Below are experts of layer 2 (counted from 0) of a mixture-of-experts language model. Rows are named gate (a neuron's input weights, with its number), up (a neuron's input weights, with its number), down (a neuron's output weights, with its number) and show model dimensions 128-191. Each number is 500 + 50 x the weight over its row's rms, rounded and kept within 0 to 999. Numbers have three digits each.
Before each expert's rows: "mostly gets" lists some tokens that are sent to it at least half of the time; "comes before" lists some tokens at least twice as common just after its tokens as in all text. This comes from a sample of Wikipedia text that the model never trained on. Tokens count by the router's weight.

# expert 3
mostly gets: ",", " and", " to", " of", " ", " ("
comes before: " the", "20", "19", "1", "18", "2"
gate0:535465495421503489510451536532479494465563622494579504493570552490507504507486537481514481512480443552443503493515485495466464421452514453577598535492547514457511544555535433505558569410496475
up0:530546520516600517519559528428544502554522538447529413497464500481412433482462348452513504464516493530456456507488549491447471503366426438442396529462419495517506575416522476448589526491458490
down0:453602549510543493511599583506501556569584509476484619586506477519449364588547415492520533519476591548488496509522419495441516551469431387434492476471489558484465519565620523496437479480481459
gate1:481527582546487465459454527469483581560462514482538438535436572494391474468476570587503455540555506519544429534468431468594548518571463471418502479542466482455510466411426515486524526465398465
up1:425518530564568595506502431501458519508489373424514560440479451507597446552521515459509493525506528447531527605414556461577492493565457480478458517460516470429558422535593514424503588500435443
down1:432472512531558545481562436531492547597477491464394413486497432460534491552437572542530511458474487597532467519491441458492483453492383454440473567495475552464533506560458590524458503435468525
gate2:510502578460476444492485504478541453546587509589512477463521589514543515489593569463492429520562581455560514532510469446486526476525538510440534498442508489539428497537591508543417392508470558
up2:516437589444485386447509531450505490406545516513436526533518500478600477515505513452520422506430496535477513470559550435581587544512485512486500612544479514433465445582420563477409407463512501
down2:525527561544523500621554503512514431527520526543565505524441449478482494502534522561446515477527537513488429583454459424460544520439461445424537438486529579504602427460502503537450517509553498
gate3:438515478570502527507423481491508515472491446541509541498579529432442463484451495445508553557440420487423515495514617525495566447504501461510529515514478533464556495462461520534518492468379592
up3:461351473476485505516526506428501475555496560470620518467499441520423552509463490569490452485501573545518466559473475491548476514467568539432441457449470534517417507475425326521478471561528572
down3:489509542559446499542544468435515414520463439412488482488438541487454558543488523442532504480522476501472560491410470456484474519464549525441493532460457534514483537581458418542508409523552557
gate4:583479478553497396451490479491523457564652417514421439590517581468512420583489510525469494539559532511500541447544466431458440483410463494495525438417620511477475440556499466514477485485488543
up4:445454469494468432505518521486471530506633450482392517560462506525493513420575491432481380517485493603406539478512373456468455488520583449590482543356500583511481445506613539546471533480575542
down4:541467473521588522497609443540538421602590564478490498537550536567425439571475475498464455542475479520503494483523528456448670447505453395513491451561474556424429518519432410490571542527598461
gate5:517544441536508410575587462474589488535558544439441497570502465487568582549485479414484502574412487503434525538574426588500513468514518539468413539562475446459425604423474481515541430527542520
up5:483555517511552511565505495563448349501510456467514394546559511545422534476429475550491533449513569558481569513526437559509526506577478620405454566444521471455390460454533403563567425607576587
down5:543424515469491497465528461550556526511508531477408443460562537491485516503443473442492491502525505399425514545519485460493544467521385536467514459499483526500410497535489487551453411451450537
gate6:516496487484534625485519488470425543432548487453449467493571531467423553537530504507438516512571480534463482589472581570483521546439447539550517460474508570464431479488478526541471485500565546
up6:534478532496574493465522394482439432458525512471462462589497436492466524506540480514477525575575431513492465520407541369470523462457483484531520503410507499461474531550462525478419516526560511
down6:439555482473507476483499454453496511504572482455450466468513494535503526399545414505359482470479525517430450486484436472473573364581430484501484440516485497582566544560490571434529407493515499
gate7:537514456529551559536509500407524423567523376493538469495525476524483483516439512481546448547504514517516531521501456480512525500448501502484500543528518551468461459459544446506473503464509540
up7:517560496528576596512486447515512531512449572551443480613579533548474480518476520473528564543513484477567500454638447575543584536470440537474588462547470427443526478472562506606461430494484505
down7:478429562439521521504523518529527517542541528391709475504526556501502433431608511452545517475502579579487504499437448554507539526456499373470496418526525551450433472458555473564477517541513388
gate8:573572508470501485512479520464510376583356529550516512516596474502479653466496633554383470631495511430478471517441569613440524546476544533545389501502515574493541500544469553530494487504467539
up8:546462557492434459539470557513503482610505501492544497514488424484466532501493575527400464464528571477554527531440507537518523408546513445500412471493568557485592423477482491552451460518387438
down8:523402489409518488434493536481417536536509569487432521474437481491568560515367404511544420521495527539493482424526535424519506539468454439573546632512508509488477521431445492458493529546430502
gate9:446499462460551524574499490436436455506477512499537570496525549459523513559523539546509544504575497473559484525434549406448451538536461481554466463538513541514517417408533512487363529504568450
up9:499401475564527489622481595498504475552494401548497606594519519565513516401506416458486565344484508544547483497522513433455514499435524442476510450522490526543486560545511523523473456484487562
down9:448511457455523544482448487499495600527507510493441539459536442435450420490546495464557452520500555434526520478440425454521524458508503412466442549549527446507488509527481502510474517504615570
gate10:411509465495496468471434458474468432644543476539493518570618603508422584431494552545492549481528387492558463579444528464436555481491519538502477495513393466573560546436456445519518453513547606
up10:515464468446462480493481550503399473506523598513574460452505455533518468434517484573447535540453499524537596440416528499423521495475511565583559527552458538585560488549453534521578585464549494
down10:522540526491556482472524448496526509456457493597496431527539469441509443593450458597483512489504589564456517502537563535448479518493514546527464452548540511414500565552484490461402466544471498
gate11:530502583441506451397511549455518501516429508460575457511526402454525514465531489485519435478464578479587595565541533495436489559496588477491541499471480524361449462449516469511594556515425440
up11:491537545452504502490456555496425413580482499494506545492545422587485516538512544531481412480519568517476545534493437456501464474530445461513506492409444556497504445444476521485475553459441480
down11:621521600502554436553587523512513530454523477459426502569457520401454468469454525493464427436504420514537376500486547398464533421531477414504472520549557542492483531545500468462445513520409537
gate12:545506478500544558532564532447497428459472534441493529475519479503561532433437523513527437581511464509455509533546525451497476459572487457504540533470516526486393506472396537479540533408543525
up12:593546448559460477548612551410593522482363530493569454413486516480522579527517474478489621537367373449580429554535552544531514497477493620448470478491486548545538468512421491543537527619493474
down12:546510464484555477537468441536549570536483528571415423573503547562437344488518416525495491503492548436549537522559560525464528453514488490413596605449491434475700495562502478462564448503490518
gate13:599526501554506582559563494547529507469494451449511570556424441494455519646514519414561394429434469518598520569511447473496472460467444547589513407429431458530485493495600480590488405524496442
up13:467478456438407479441521556551569491432398569510476544506476525541561436483536589428618444459423464441450523592540473580455421415529467461570546514480527497542465467511541418535473479518511487
down13:504492558539436495542480441435521499448500489516567390534478520562461570500491470548498524512478546493426508499508415519452541499561537473539582423542491544522482430522451458471500568545475532
gate14:521492460468418501544469563466540447439547547518425528481531489440543450503517308440566457494525476510511540470534518644576517529511430524527481536557478459510500455424529515533425540470518522
up14:417534526600525562475518528427552558428517432423544471532533463490552401528553441474501519506468403427538593429503484520412608471471451501518597631542570431550526580476361563542498453462418484
down14:491490418484466485520497367518425435595559444525543535538538546497466563518518368540440581496527459475485552527445370470539442531452479578533418468473462454526518467473450456542478538497417513
gate15:549474455480459464552423479402487444507452536536533491636519480546495534521575415473491409547439503510534498499492467521465434504496539529420435442455488556471501383474541527470477528366550498
up15:506438464582455473497408507430479509489507524503567548572580480418488543495476548527473501560436509638587519587500568521525560574624457502482496506485443479411592484493437476457479470515493440
down15:503530413544498465479464442516458529406490579556491531565514457457428562504456514453600505555474489452503418580560450555476522443540464534537523531515491480540537467465538478513549504509514439
gate16:568502522477526553486457510568511494556505529488464506503544514620437496508407481471451524489479523481582544520464544596477512538472536444490621510427507532502438495499496493515430482543590523
up16:561567443491557502465510443524381574503537490430472417584474523536532512527552496480550448449610500473543584550536498437478538432451525474551523500462514490468457407509558481554387484521488408
down16:476493466486521470525500481472447446486434548360497519493459481382530490520480505516508536477501566536548485527505456536456452423498575556460499551626507424452503411542495530479533503529619545
gate17:498569461493472452544518512495515551456486570529458490547544467453514560508434513487501447513453605475462472478459511617429516472435434452581515453528610452502462535511502560495483520543457504
up17:511480564439477566508545420552460506471492488482491431505496504519495510477399511412465557493428462479510490460387472506587434532604421514476524555512468453459549496469529446514547530521549554
down17:419466519485457478514467500513349454472491433520508485582432488527578435530496509517462454515494474612520487508520490374565453608614508563492542411466500494503506475478493481551534515527401444
gate18:514526481589573562561562522516504514554479499507488573529448508515444607563520396457500533489442535509467507489450533396477485449487415548498508522492519512511480499426582478509523558469524491
up18:418401471530434555494522493440494548519426475447456509557537487454631524487526451447466622443425521556477537452559395433471429455564556536533564395484502505496508455486536486549540491505491470
down18:563447507357531497476493508494591477467505589403568577480445454546552430479427556531521551481599489537498515562484551455469538485454475495430414523530518488454505514480453484462603485511512587
gate19:510562541526620399524490544452529479505494523509422450485478463430502552468427413573504521579507459498461394499513534475477495510497523445556562419456524563467502549428427609483474625508513538
up19:519464518502536470550563481455499448571525565526481417470539474477462496542380479512598512482486487524553416502550490450463531465524599514495410585533419417497399520529518496568534440430512464
down19:496510450461521482491595544551488548477484421500458585527581582499597494517554512358478434499489426555579484481477481462502499441538414549399463473567559516507485485434471428506457499420431484
gate20:380467459430357493482560469515556550461526523425540491501409493472468547499435485468632515495518492456551455516558453476463544498511515492531493613493517544425558510475535485546473479553521503
up20:495537522498436413447476536529513419459617578483561558493523528471556519518544541557464516451571492498504503510521436507389462555521583504444565458476553471498489494526550419476528550424566479
down20:523480436459576490452532481458474509482422556403497559502566513489540419460431575508501562549491500524452517434534504531533462429450492517527435455500492576548527621632568483492584528458467441
gate21:450443471544472523497480493524525556461481544497432524500435488503493503464554566459487395455497542412523532518463449570523514551412491619513443611525487542510472492516511472510540520448501604
up21:390517584526509473508450485401432458471557571444535602558509437428540443527539441466472557431542558574531460508420507450424532468542433479463487529409463432487416477477525638476445433497513400
down21:458530470503539457525482509542481480531592479556516537429312540482600520562458504543493427519505580488500505503409408461540542563421556483500510451480434424442529509442553462462380553394490473

# expert 4
mostly gets: "0", "2", "19", " The", "20", "1"
comes before: " |", ".", "–", " |\n", "0", "%"
gate0:497556407453550539437503491533532537496502562553466523397513469434577504505466517463438504562593488456486493487420477519482543509502477457624504557493464456462454465503430504468346563527483543
up0:580513514527445527579495422477359390477447533530509495444524475440490431551440527571495567580570513527494497532508484391495550516517539567451453490498510502423503541623480539438555543535514561
down0:517475441487492438445535410449479530559468468492531538537489538508540485639521510510447517454598517515508561533543447539494577602603471508489486556520468522496595534433499547404379509443501516
gate1:431472511526480561626519564454547502557494451565467427463472451455508500553543513567527460511542453488457497441505507452596554406399534428481446485428568459391619546417506591502481527475558559
up1:506453380511567473471528527501550472531599553465426513531560515512512424533515525491540463535536549414486503473518510535422516459518454485592570488420466397504471432437526602477535542404482552
down1:555517493527459406549473502537471489502445528498563488503480502501506529441445494440468508433516500465477434557584476494468412410480508463452486535487558407519476630472474562588558478497414459
gate2:639594585631495448420470542451488520488432518477502579542505551466504584492501542449511476494503605442513558499425610442497500465489527537506400517518499558425541554550501545531470498536520432
up2:464559532557397508466490456456549514424537543570456513495475421501626600566540590535522483447551448557552537451560527524455499498556498492596482558566558426456560543480601475545447487504546529
down2:517580440461473487492448560494436483534365591521482559525559500522558507521495520428556413485483438482452557490504436515563524490407534507500516498463470505520560553428567551490492460523420536
gate3:382623485637500536419503555590504450449417590466391485514447640506440442511470494500485458472408620500472465518543531445578454553482530490473603473499456513501462507417530402461486518513418464
up3:552435527512455560555482609596463544441452548588444511498409493469354492690548547597520492536581452526516436578480465440599413536470516469495468545547538472462430523484411457471546512429512455
down3:404404422537474514508517547544518520526459527559581454506444538416480526592516452536474480569449501516445448454491521511554469508551457569489420555548491471503412438531466442438416576469453527
gate4:500543550504480481473462536479482549560447485471537585525448546584552516500540434504590479439545494544572502497534596558632532519401577534494507470474594471398472531459519540486475499558521497
up4:570569512512535522419584555448489489539439571491481458514486507482448571547469583553517491504512419417546424536464559479526428516527491483504546564451507538455584506498454526597537580469548523
down4:566433472481498488462617523406414580607474472548461465517484455566538513512507479503500496445533510501506587484429445511507532490532569577394646504503477575513484465564450418565520453409530500
gate5:468490475557578481537473470550521519451497477471504450487521540474404463559452473474569550546475547579563570475567474519496544526518536515482489479483528504543439506523637422490475535555403565
up5:494550390564441454557490490503479470565478552576498479453538552599491458537418462506484484561507521493433531489566412575496541513423551532371537449498516415531458502505447508575488514486524547
down5:579466460530439517490550382603554447562508522509439486525497463420477494461501488439420618489479534402523469456543543426518444477543575425525520524477516477516466443455586626423607484527486506
gate6:534504524500511504527546490437526473436583436535503474480568546410616483541506442461513528480508450427548470553488503440487575472467487462545427505576545410489399575424505558535509526562546483
up6:524499514564482423511527586499464486545544517456571487523521516436497520467488447447491558462488591582616484635492497520501538445581471444478566493530497455576484419530474510565489533611444381
down6:504526450426563492525478519414493534469461546511476550500461383502401490484550551514619504563523441507558492457467468530546466541427582454418452444533497522570508537487491502482578512445425476
gate7:469498460339458474440514475500548546524439449606436405417557392537457429523450448381458531589605505505541468549546538496462529580516458484590555589605609568460494576509504473553542435580552492
up7:533447412482477555510500499507533505529411468567533513511456514540569455567492496450484575508537488487526548530538467499557496421444477497542555524527521490620501522489505340513575446566511487
down7:476447516418468417516398490506446465491610504486510468442520519481507440535597447403462596512603422479512498480607408499470484520535522468486499510550500445532396473480435575504462533480540476
gate8:601482458480512447394528530469552452453447557566536380358536487510476506490490528474507567587500421487547514533480507616469512523491481508426511575503486532517540581491420533516487463513502505
up8:503466486524602515468452604532537462518423520511579540430542500427527413505559438522489548508445495502564528547449554527466514525556531608518499469557511388549427520501445436552525429513495491
down8:483505441431508571475540524561501502519514556392494493466455530553529511413489458530505470458551510465436498498499439584501531531438501507453443451441458470456467452532543541572545425532522520
gate9:441480465567462525525463574498422525484475445452571446551454422526418470495547543565604529478479477522595474494505575486498440518483474559439480577450484501494553442486451503580590506528396457
up9:640559553532440501541487519512464511559468486413580492465502544529447473565465576508481571510474432588527580522431507419505450486525582563488502441549542507519502505454490550559435506477491501
down9:473494514603467602491551505438461524521540397613507421479481426530541530518542482466494574497501528526569551519466440455512526392483512556488530394553598566594443488432429535461414561526465474
gate10:503481551544574546534444416512498499490573466512558501451523535568548486506491475521511509535456492541491482513485549361519496466483499518492416570465442624501530545457504498512522498470461555
up10:596464476520480434471492443530515529480583534506448477515542463620465492491533524493492440597526529556464442524558458547500495498493462620471448469549524461504471488571544534523574394433517452
down10:474478504476488522567542537493523456566589490528474456472557581368528558451497486420523569534496512477502525521477504477505518471411440521451462446515555571547462507537507500559458546554477497
gate11:449521525497449470542567422404475406537517487462440529486350558506448467550473557478443464382503476478442509516476400499543442531452420493477528507423511416505582391505469519479470459489478470
up11:496467463584535505489474445467556512555462546481535555443410463498478543470512485534409492486538486397492420465573507459528522510516527486584583535504413460551491494533497454465557439497535433
down11:472489512553575488498463480495538463463491398596443543486563428529539536442395517458598538494408503527560532499504444528492524544520498544594453511527497556528525523509489542529452414627481514
gate12:464508483497459493494446541555429426543542564473498484502500459519522523469572463498515450447510506450557542502529500575504521441471491494494530483543554462526446499542500508494555503445523481
up12:465527384560491526434522540461596429439463541483498496454526512473528528484461505499431612487550426484541508553477526398496582415495560455506445542536538442496453484437567613501571587541525495
down12:451514579561480510410533446445496509564535504414421472582557464442482398527561476509454448509474504442571459503554459536510476472542415573582499467386473463472511477541561452492516431511554587
gate13:518436474541490523540548550503509579460497508613534425508600479453520409482439417448465442522498577447441468570544518536448477479496492585582348469496539495442479530520516411479452523544453504
up13:476560413396600536497477483501578523459550527561596436451515561504466463545477426516414489559483425497561505506496430606459542415529533424492519459533450474492439534434506476496482577501470414
down13:425463519502456457548529538412574405530573477377506621522501498516528557487470601484542471440449533465487541437548456478529538521558429451585536531552472470463461435536476502494536516481503537
gate14:521423522467406522451447544486457559465553471440476487567524512556569543500548432531489541514467484479595485435446503493430513506522496477480464571492506522380374577548483552462520436546537503
up14:613488512497499423434499485455442511479473547448468494533574482574604547528487488559526411521459536580535486451529412455487398516444540464493497547499530407516508455591510528545505462516536475
down14:467396462635471514484619517499464473522529490530509454468469445529503463499593585599527555518538544511510463514449454511428479466484506584561450470495447338533501547463483481602542417519529609
gate15:521508521522564481539415495573548370422536488519573574484489515534464442498490450487517521393528484449489537512499496415504470512428466495461495439484523475446549418448491527448455445550417487
up15:467422459539500448428513528467475502444376453435468520574508419549476581425509395428504503423510443474497416555563491495489478472530440426482466493620584464493505457580490539482397448563514528
down15:464516448521461527472496546417463449475508491441450504445462520535426527461517497426437584501537457470496502513372466552551477518492570469432456466567456432629454443412544531464507481443500504
gate16:415477428433549502512585427494493482541462493510568510385531431552511534524560471511493482522560491443476447583470466520487489537511534444541515400470427502526452500429502535480472519526538459
up16:506479561528494532509434605446546552481430413484492577473428496578503526546468473467486462546509402438490437474400447526487485472567499509536511530519567495514490515489563530462475542604456510
down16:412376505429476526428406499489473534453517465482515542527525416551436633544480479588509603533587461537437472452534432474464504454508506421503450482514477581544502555535562500479583534499484516
gate17:558572620515357528451485533484536531498567528504531503564471446527551521438450535428588509459510484455496505494453548533504533580485454576458511514507495435449552536483570383544448416459453524
up17:434589578512644526550454595523487461519528521567503379516562492574453489533463472481492446453499515495497490523502500542517514495484543539528627495508518524503461468406477473432398568468453562
down17:544570568531470558488414521495516538542509504528594529520430431566538593448473552436480536505422542401512493506522511537463465432426488488514494553553584566519593512522653441467502567449504594
gate18:588496439570501392539444486490471453538476507491557562523481507507469489478479587512478515494450525433482565507456571498432450547533477465530568488532519395578554512460495605482463560474510494
up18:533470574486522467511483498491520481512522491505436492551515549480495449392443537533547484462538560503400545502527535507525511473500467511453516473535500512496560417436459493513661489542496507
down18:522555458475433481489528476525584561485496425385571503401537413532474493479508444498483498460491545469502450453548474565470414560595503459491478478424511380444508512584484550480511494525531553
gate19:518617544530498519482517548533528535491442474535551485527440465503404459453407531480509554443528508545549510554483522506533470510428456445455558385493556460480533510524458554640555447542498500
up19:493602504504499489481546543543544497523393623548499373569472525446452463440458571453464416546565544509541532539527531452570517473461476499559538522553505565589494549505415588597529513513467479
down19:433462514481454499524567480472461590486566431465558410494481439465427483480486497515470455533446495493585409598514561572519574425528481488634523500461416519581442522517515491423521468518522502
gate20:531468498508519460522475465506535548550470533493486543497562583583459514508512465374521442574504550532496507383585536545495432511517522482481489467495517566530370507487479503468527368516470512
up20:397472558559533531551524525417512499510400537498442525526546483495497555467435474527469535450468561526523542569473512540530514483524509549499472442412467467567455559491514485449556453405371485
down20:448554465490593419616504539490474521535487554596481544468539492486397449531497517407546452583387452518514560416548430503533464503489500487506447646469497540554445538502401527437568442520367480
gate21:397515476436599571457580537565530518445528532425556431528463558519505574587526535552496473523409465487537570451482490610532412463502562505429555441521475523496509551510590518513457525473508515
up21:476538584506415591455529460497521507445518526471553411440474527540587532450517529498511501452513497503520558470512463497599531443397528596504542584525507466492566541508438498581452594404468522
down21:428484488491582501494531491590489583424490535493554538487436501571543517522489504472597491527434591527525465427500586478494464443512512517510557516574472475548505514510480533572459537473538430

# expert 2
mostly gets: "\n", "-", ".\n\n", ")\n", "\n\n", ".\n"
comes before: "-", "|", "==", "===", "The", "In"
gate0:528543488501502513515467530488482488512499517479453512551523467542437452478462571595590419490483544472473487531362458509476439507550539503471443482631576479422489472359535437441515492457562511
up0:533521567469557416476456453475516314489510567466570543546539475530548520450427418543484489496444425483502445454497458527519515509482478411488435538428462512473593507493585494500372487472532500
down0:514486538490478504513459533518431555556517501452494469580437503504456497512459552493506509520543449421375534417470489573552585488427541541567442467494502531445448510446540475489392431638539391
gate1:526511465547519515484493509504465467500441543440491486496465494445502587409500546437537534466630445491552528476456464469544466478495476348466514516544541554461437516556406504439576606530560407
up1:482452540488552491585490477524523634533512567509562630475388422517530447499589517416501426509537457504502506563456464494487523419388463494520463431470487470492522469541401439430554598531483444
down1:471490516544516464630461402534511520482558549505522532492500442505510542471546532448447516593508510473520465445531508598447495579560472498455440527560458450479535504404453441466520616504520510
gate2:525428527486430494543520423406489445461467537530336460584542471526478444541512469440553470464436455553571591541459611490402593491514417545456504435453529604429435513535490504469518526400530493
up2:509419556430502468584494530559519441458468537453536399457565444445483613540543471538566515425502490467433501538587410476640587478500650587502485503436537588491425525473514479498469517602529460
down2:571454505452591474514498479493487430529504442487454391496535534525480407451480518447573486580437493460528458501551466474423536482483432522466506436408523509436589481482502453565584443535547502
gate3:496547451484539585491604510475548475574496471474491511510551405486549506478497628454523507485518510514469507529426584463506481460487480504529407471546493441400523465424526522591363527572483500
up3:479448432469506537534544556505494582493516535468498440461535477511512518513465491527456489515521520509446571475575440540443576562574547541491442516548506532481595571593579465477436496499419459
down3:429458561513452390523568527384489456543498513527554538544506532550505444484491463460488443502633484535452492578544513564572451498411464450548543476559486469466488536491539503483612491550489442
gate4:513494493474480549446503506579494437441534553473453549597568551560598526559452441511516515540502545473431518507515510488537513502555534489580465494493541556521559544468490518507485421555583423
up4:471517523399527459450383482527543573516522459559478481420457449468380497476552540490497403479498410493502454507407491542460472535542417547461584447453418467442476467584473501482462453484435520
down4:539458429500507537499519481562447496490598543472489468484499441448503475516468500460531429559502522483501522554382482522557446496619536453458469554469525508569416563498544632526498530538512575
gate5:475571482555482474537452529499537489554486458455450465499473474460525552525465484534391433580548510538475471483497530479506520477501491498483455495490517590424557506451474510549526479525519550
up5:470499477493570627409461481449539577550537562426572408490534475511460499514553450486468563470635397459525521571512450493577560460532509552590482555535506396454423493483501509578513534526529423
down5:531473504488451405534493555567458550526502489572398491429535474515464489607427584503536523509516501532568576385529590497425535424525478491465427530512481539487528473443493430475493638475471431
gate6:498606563530427459576474472515564512413460551412442423436501477509490512461509428458509535466511475487539515566434407495525534466601508451485537516492523431521436484415532490479531476491591483
up6:455513533470509501485499517511438528497551481488593503548530506519407477382449541468502493553449513538471448467457492481466589461566525498409353591448440461559486421519544453506532506542513439
down6:422471437468530448514502524475441463419438520528516482487510411500517584413460463479520512563503567475510486530462567510538614479464517571465502423543478535511503544450562656548588442440557440
gate7:445442521544462499560467516536516505583510529460534476487491510520523503528479448520412528501437510530509454573445478527508507573439516429547520535513488498522478458530449531534499422430525510
up7:476478587459438597484454568555511527488564543423536550454526526492504504580475515493440502458454516485485514534530435578489556548538451506547562559538495561566580491536443557507511540476460427
down7:476476496475514397443472508444484390601416509410547495484453519532467482495550542434496489524465452474481462509559564455503488588488552515405463509560510548561570502431448569491438471434552490
gate8:466501513488470605533503508455467486435515483393449568507439470440490444515547579511402384462417493491364481599442541542508369522475439511450475596525510413529481485467492472416533409488462580
up8:505446549430625464542519559506535564595449556502491565576487478477442430516523458475402529434491531548529477461532581410385500511557573481520506509431479449515522429524602502522491519385471532
down8:452481567480489560527486473554602428508462446609466537481642488480489420543484476517572459575460621531604502531480510459510577518430475458502448469490556369471419573535410481606504459477535567
gate9:477472506507447499394471442427543577526481462449478501543463580579485533482498583476472610489522448475504466555490436504505457500472494527558473491460435502483452548457486452525487528608464518
up9:583465486493502560491395515522554462547516485518536493556496575484468525503427552508394577527485430468462433384430533481441498516512477485540528516492409552594513540449492450530468551526450553
down9:550544462490520522451463569517506430540434423548515577545576519536463523412487565483507494560465476496469511570497456548549526401515513502451403550363523591433467521478573451544469486474466463
gate10:497551499393501563522541516526501545511457476488454395530585458526506423535464514560555546489426566467420479472458482525451462473522556439460504482488559436565485601457508526563467496479470547
up10:433453484436539501492509508479444547532570528443474561541607510513484524434526510552554581517499495519541529548544485531527552464541541529558553550407464508499474548506373546408525463538556463
down10:503555467413618487458501532562459447563594499500554474500515431413599522488481587439519533466463495501536486478526469430442543452495373378533522500444511521504445516497605500461481533515560533
gate11:483570528524533550570498448480479494538555538377439558491386489491474501504475527480522469431465450487444485458504397529516497524499524532456532482484545484555520463559537484525496448512493597
up11:462518517430522498425528458512527424486521504513533443464446571453555455478516515516421472483445471487470537399507493541473480437485532477579518516542641468490541522473570481581465449499522479
down11:488434476496522572390467406382505436538463507521530530549459494565430548584499487511624482476473545570506457577463583539520567434541511442470500518522515535405543569583536665499505524530493502
gate12:625472542470471554561530494453531434521454450521492568507459466452448499530531572463500506429513511535551420506449454431458570506560484468580520463470490522502525469534486535489470466512457482
up12:512563413529480478493549593488522494574591438476475496461398435470515432370440496417583404481558480506512588544382556486543558457585435367534538455495473540529548475458392478446446592582489514
down12:481556566467551535495507513436447513536515580494428570571457460546474491508467505501510443452521529382523565576477560429540470520571453473491445552439476519451561514495496468555408473486449471
gate13:436597484509525558541491485373475517489528546623448515538531429484502516507416501505537474412421461529429511478492461472463447456491447491520497625504457511534488537524548399518495428589446531
up13:486545536536575522470458495539455600455515549466527451479496572443534550544519528496433501482448544565492469508430446516528490530549501420449419475428406491507464572479547435513514432468499481
down13:471544543492532515495544490372437463502632586564467603532484378538472532488531453502587495489455554545500489503401500449497480488429445456561556401485439432524541527501512525550465409542456527
gate14:556502493465456467485470433468589516540468510606546457512461445554509390554526468560494453501446501452547525451443511475547474527526490527506483525378455499533495432634536478557504456477472503
up14:471589501504501538529479393483502545575512494677526438420455483447503486537482525512443563525497532420561510471471485438438490404531497470459463551464489519488445456418527457521519586489508558
down14:499450494480402615537583401550484512525426488603489482426560520410530487584525522480462534597565457473517546508424410451429585547530549515406467469498471436559452538519559457509491512480450543
gate15:493525526521481482505560513475479535392554407482422568532517508447507493529450520416469488525544461459541528539530453454492509489516421407548430479571560543549445463470487487453376450519416526
up15:366514471502474433507409572476477559575536420475545437419469486470522492431461551471494457437536560492543443521535568507504468433559551392452509533488526510579569438411486418581587549375619501
down15:477578471430458496537470476444464533415429463366538541579510579435446454446492545484447497519607517497508475530419491455482439502458470411490511475564566534489513520496561400476507587368468430
gate16:514593480492468416506499462500518474499516524532542447585572534538522459500440566616542501515547510543528504509412550557489518525502459485464461464541510547522492539524506495445494496408472484
up16:484492503457492494572532460436640455574495416554495433463480447495420488549589537578475555578461433388626451510565376528480542583442568500513596460501516480522486491465420533475388486565525489
down16:478499499531434461450479507550433557464551559470523557426536515492432463517548487553585407430428533457510503452490508499549487453553490464512422469417557595526556630511485560461554481428450472
gate17:484499455499355594590491440519522479596466536477550534459519451409504541531484483380522498489523481490510577433535498489376488417518464528530482458558527502467515518482515481472487587448375556
up17:494601485505474564500460499600451567549585603462440527433436446523507478484518530429546486417503604548586581432468540549526394461451526507457466483451534434447482483619513479429493516521441467
down17:492570458507406573553523408439518506512529493420518410503521530509458513455518485455525513478473544529503524450485512466514518486504366464508449453449395454466476492465505553497478525576519533
gate18:504538519485535430493483500386489539411528558462600497500505546503540469488465558511551556539486449460474407563529483486486500574433574573533546487486514577449618544542494417545510460432490564
up18:470531616430544495528568484517529548530469456526533550516489473554567547467468469618477469574607488495484491612468522537461519472601486505395541549466504544438525469415484483516501459524535440
down18:480550517480583505499506517493487405568464594482489485506419497497604567528498459404559553529537577492556530535552569473572517561430495539517498508618466573575404442482526479593480555524498541
gate19:438448522348535474533425572497459473501499543468539435529468531529480504431434497490572485424413528472578470413565514480424496450424497417439486525518422493466488495576494541451540539388490536
up19:468462472518482552507453535587475580492516493564426428488547513583571501514504471510609503574460400515416579467568538497462453511648557472402488492506452523546473561594480488517447586396550600
down19:394527414500535418604471555465396497500455484392560571460533474413523549432559465433467555638540568483523550547527497521626496580562458492431472478514448520424452482406531625518484503528505549
gate20:485442366469486394526508396432531503512444555600492446475577429537552512492447460455525497531457470559494506615615558468491513469516504513479505548456498535560528468549496481450525439541525473
up20:528455470484573485503438410490423627527506514478472516446456500510413486526467521486519523500498492549416452525534444452522532442614558467503576519436428568403450489504502430461494506604524543
down20:499426505518545513450408413397419514508535424581407514457510505414473532498460427428471565537474529445465519464522483512581550516424527513523461501408516569435464457446526525493568500408472477
gate21:513560513456482385418548376568517499495503594521462484464491433581600465478498497482452460455503507435467560545528447523614467537513427451569499517538429420504508561450547475541553496567525439
up21:513516525463487539370531437549488515532591495470524527485525558510506430529438469510401475553407459433479477505445467539535532491508480464475462490455508562507558516525504500515391581506569537
down21:519541513492500571526519460439570471515542497545482505595481519531424549496478387456447546522386571497501483500559536566523506473406527484479530473408607460498508531509442439490451477517559474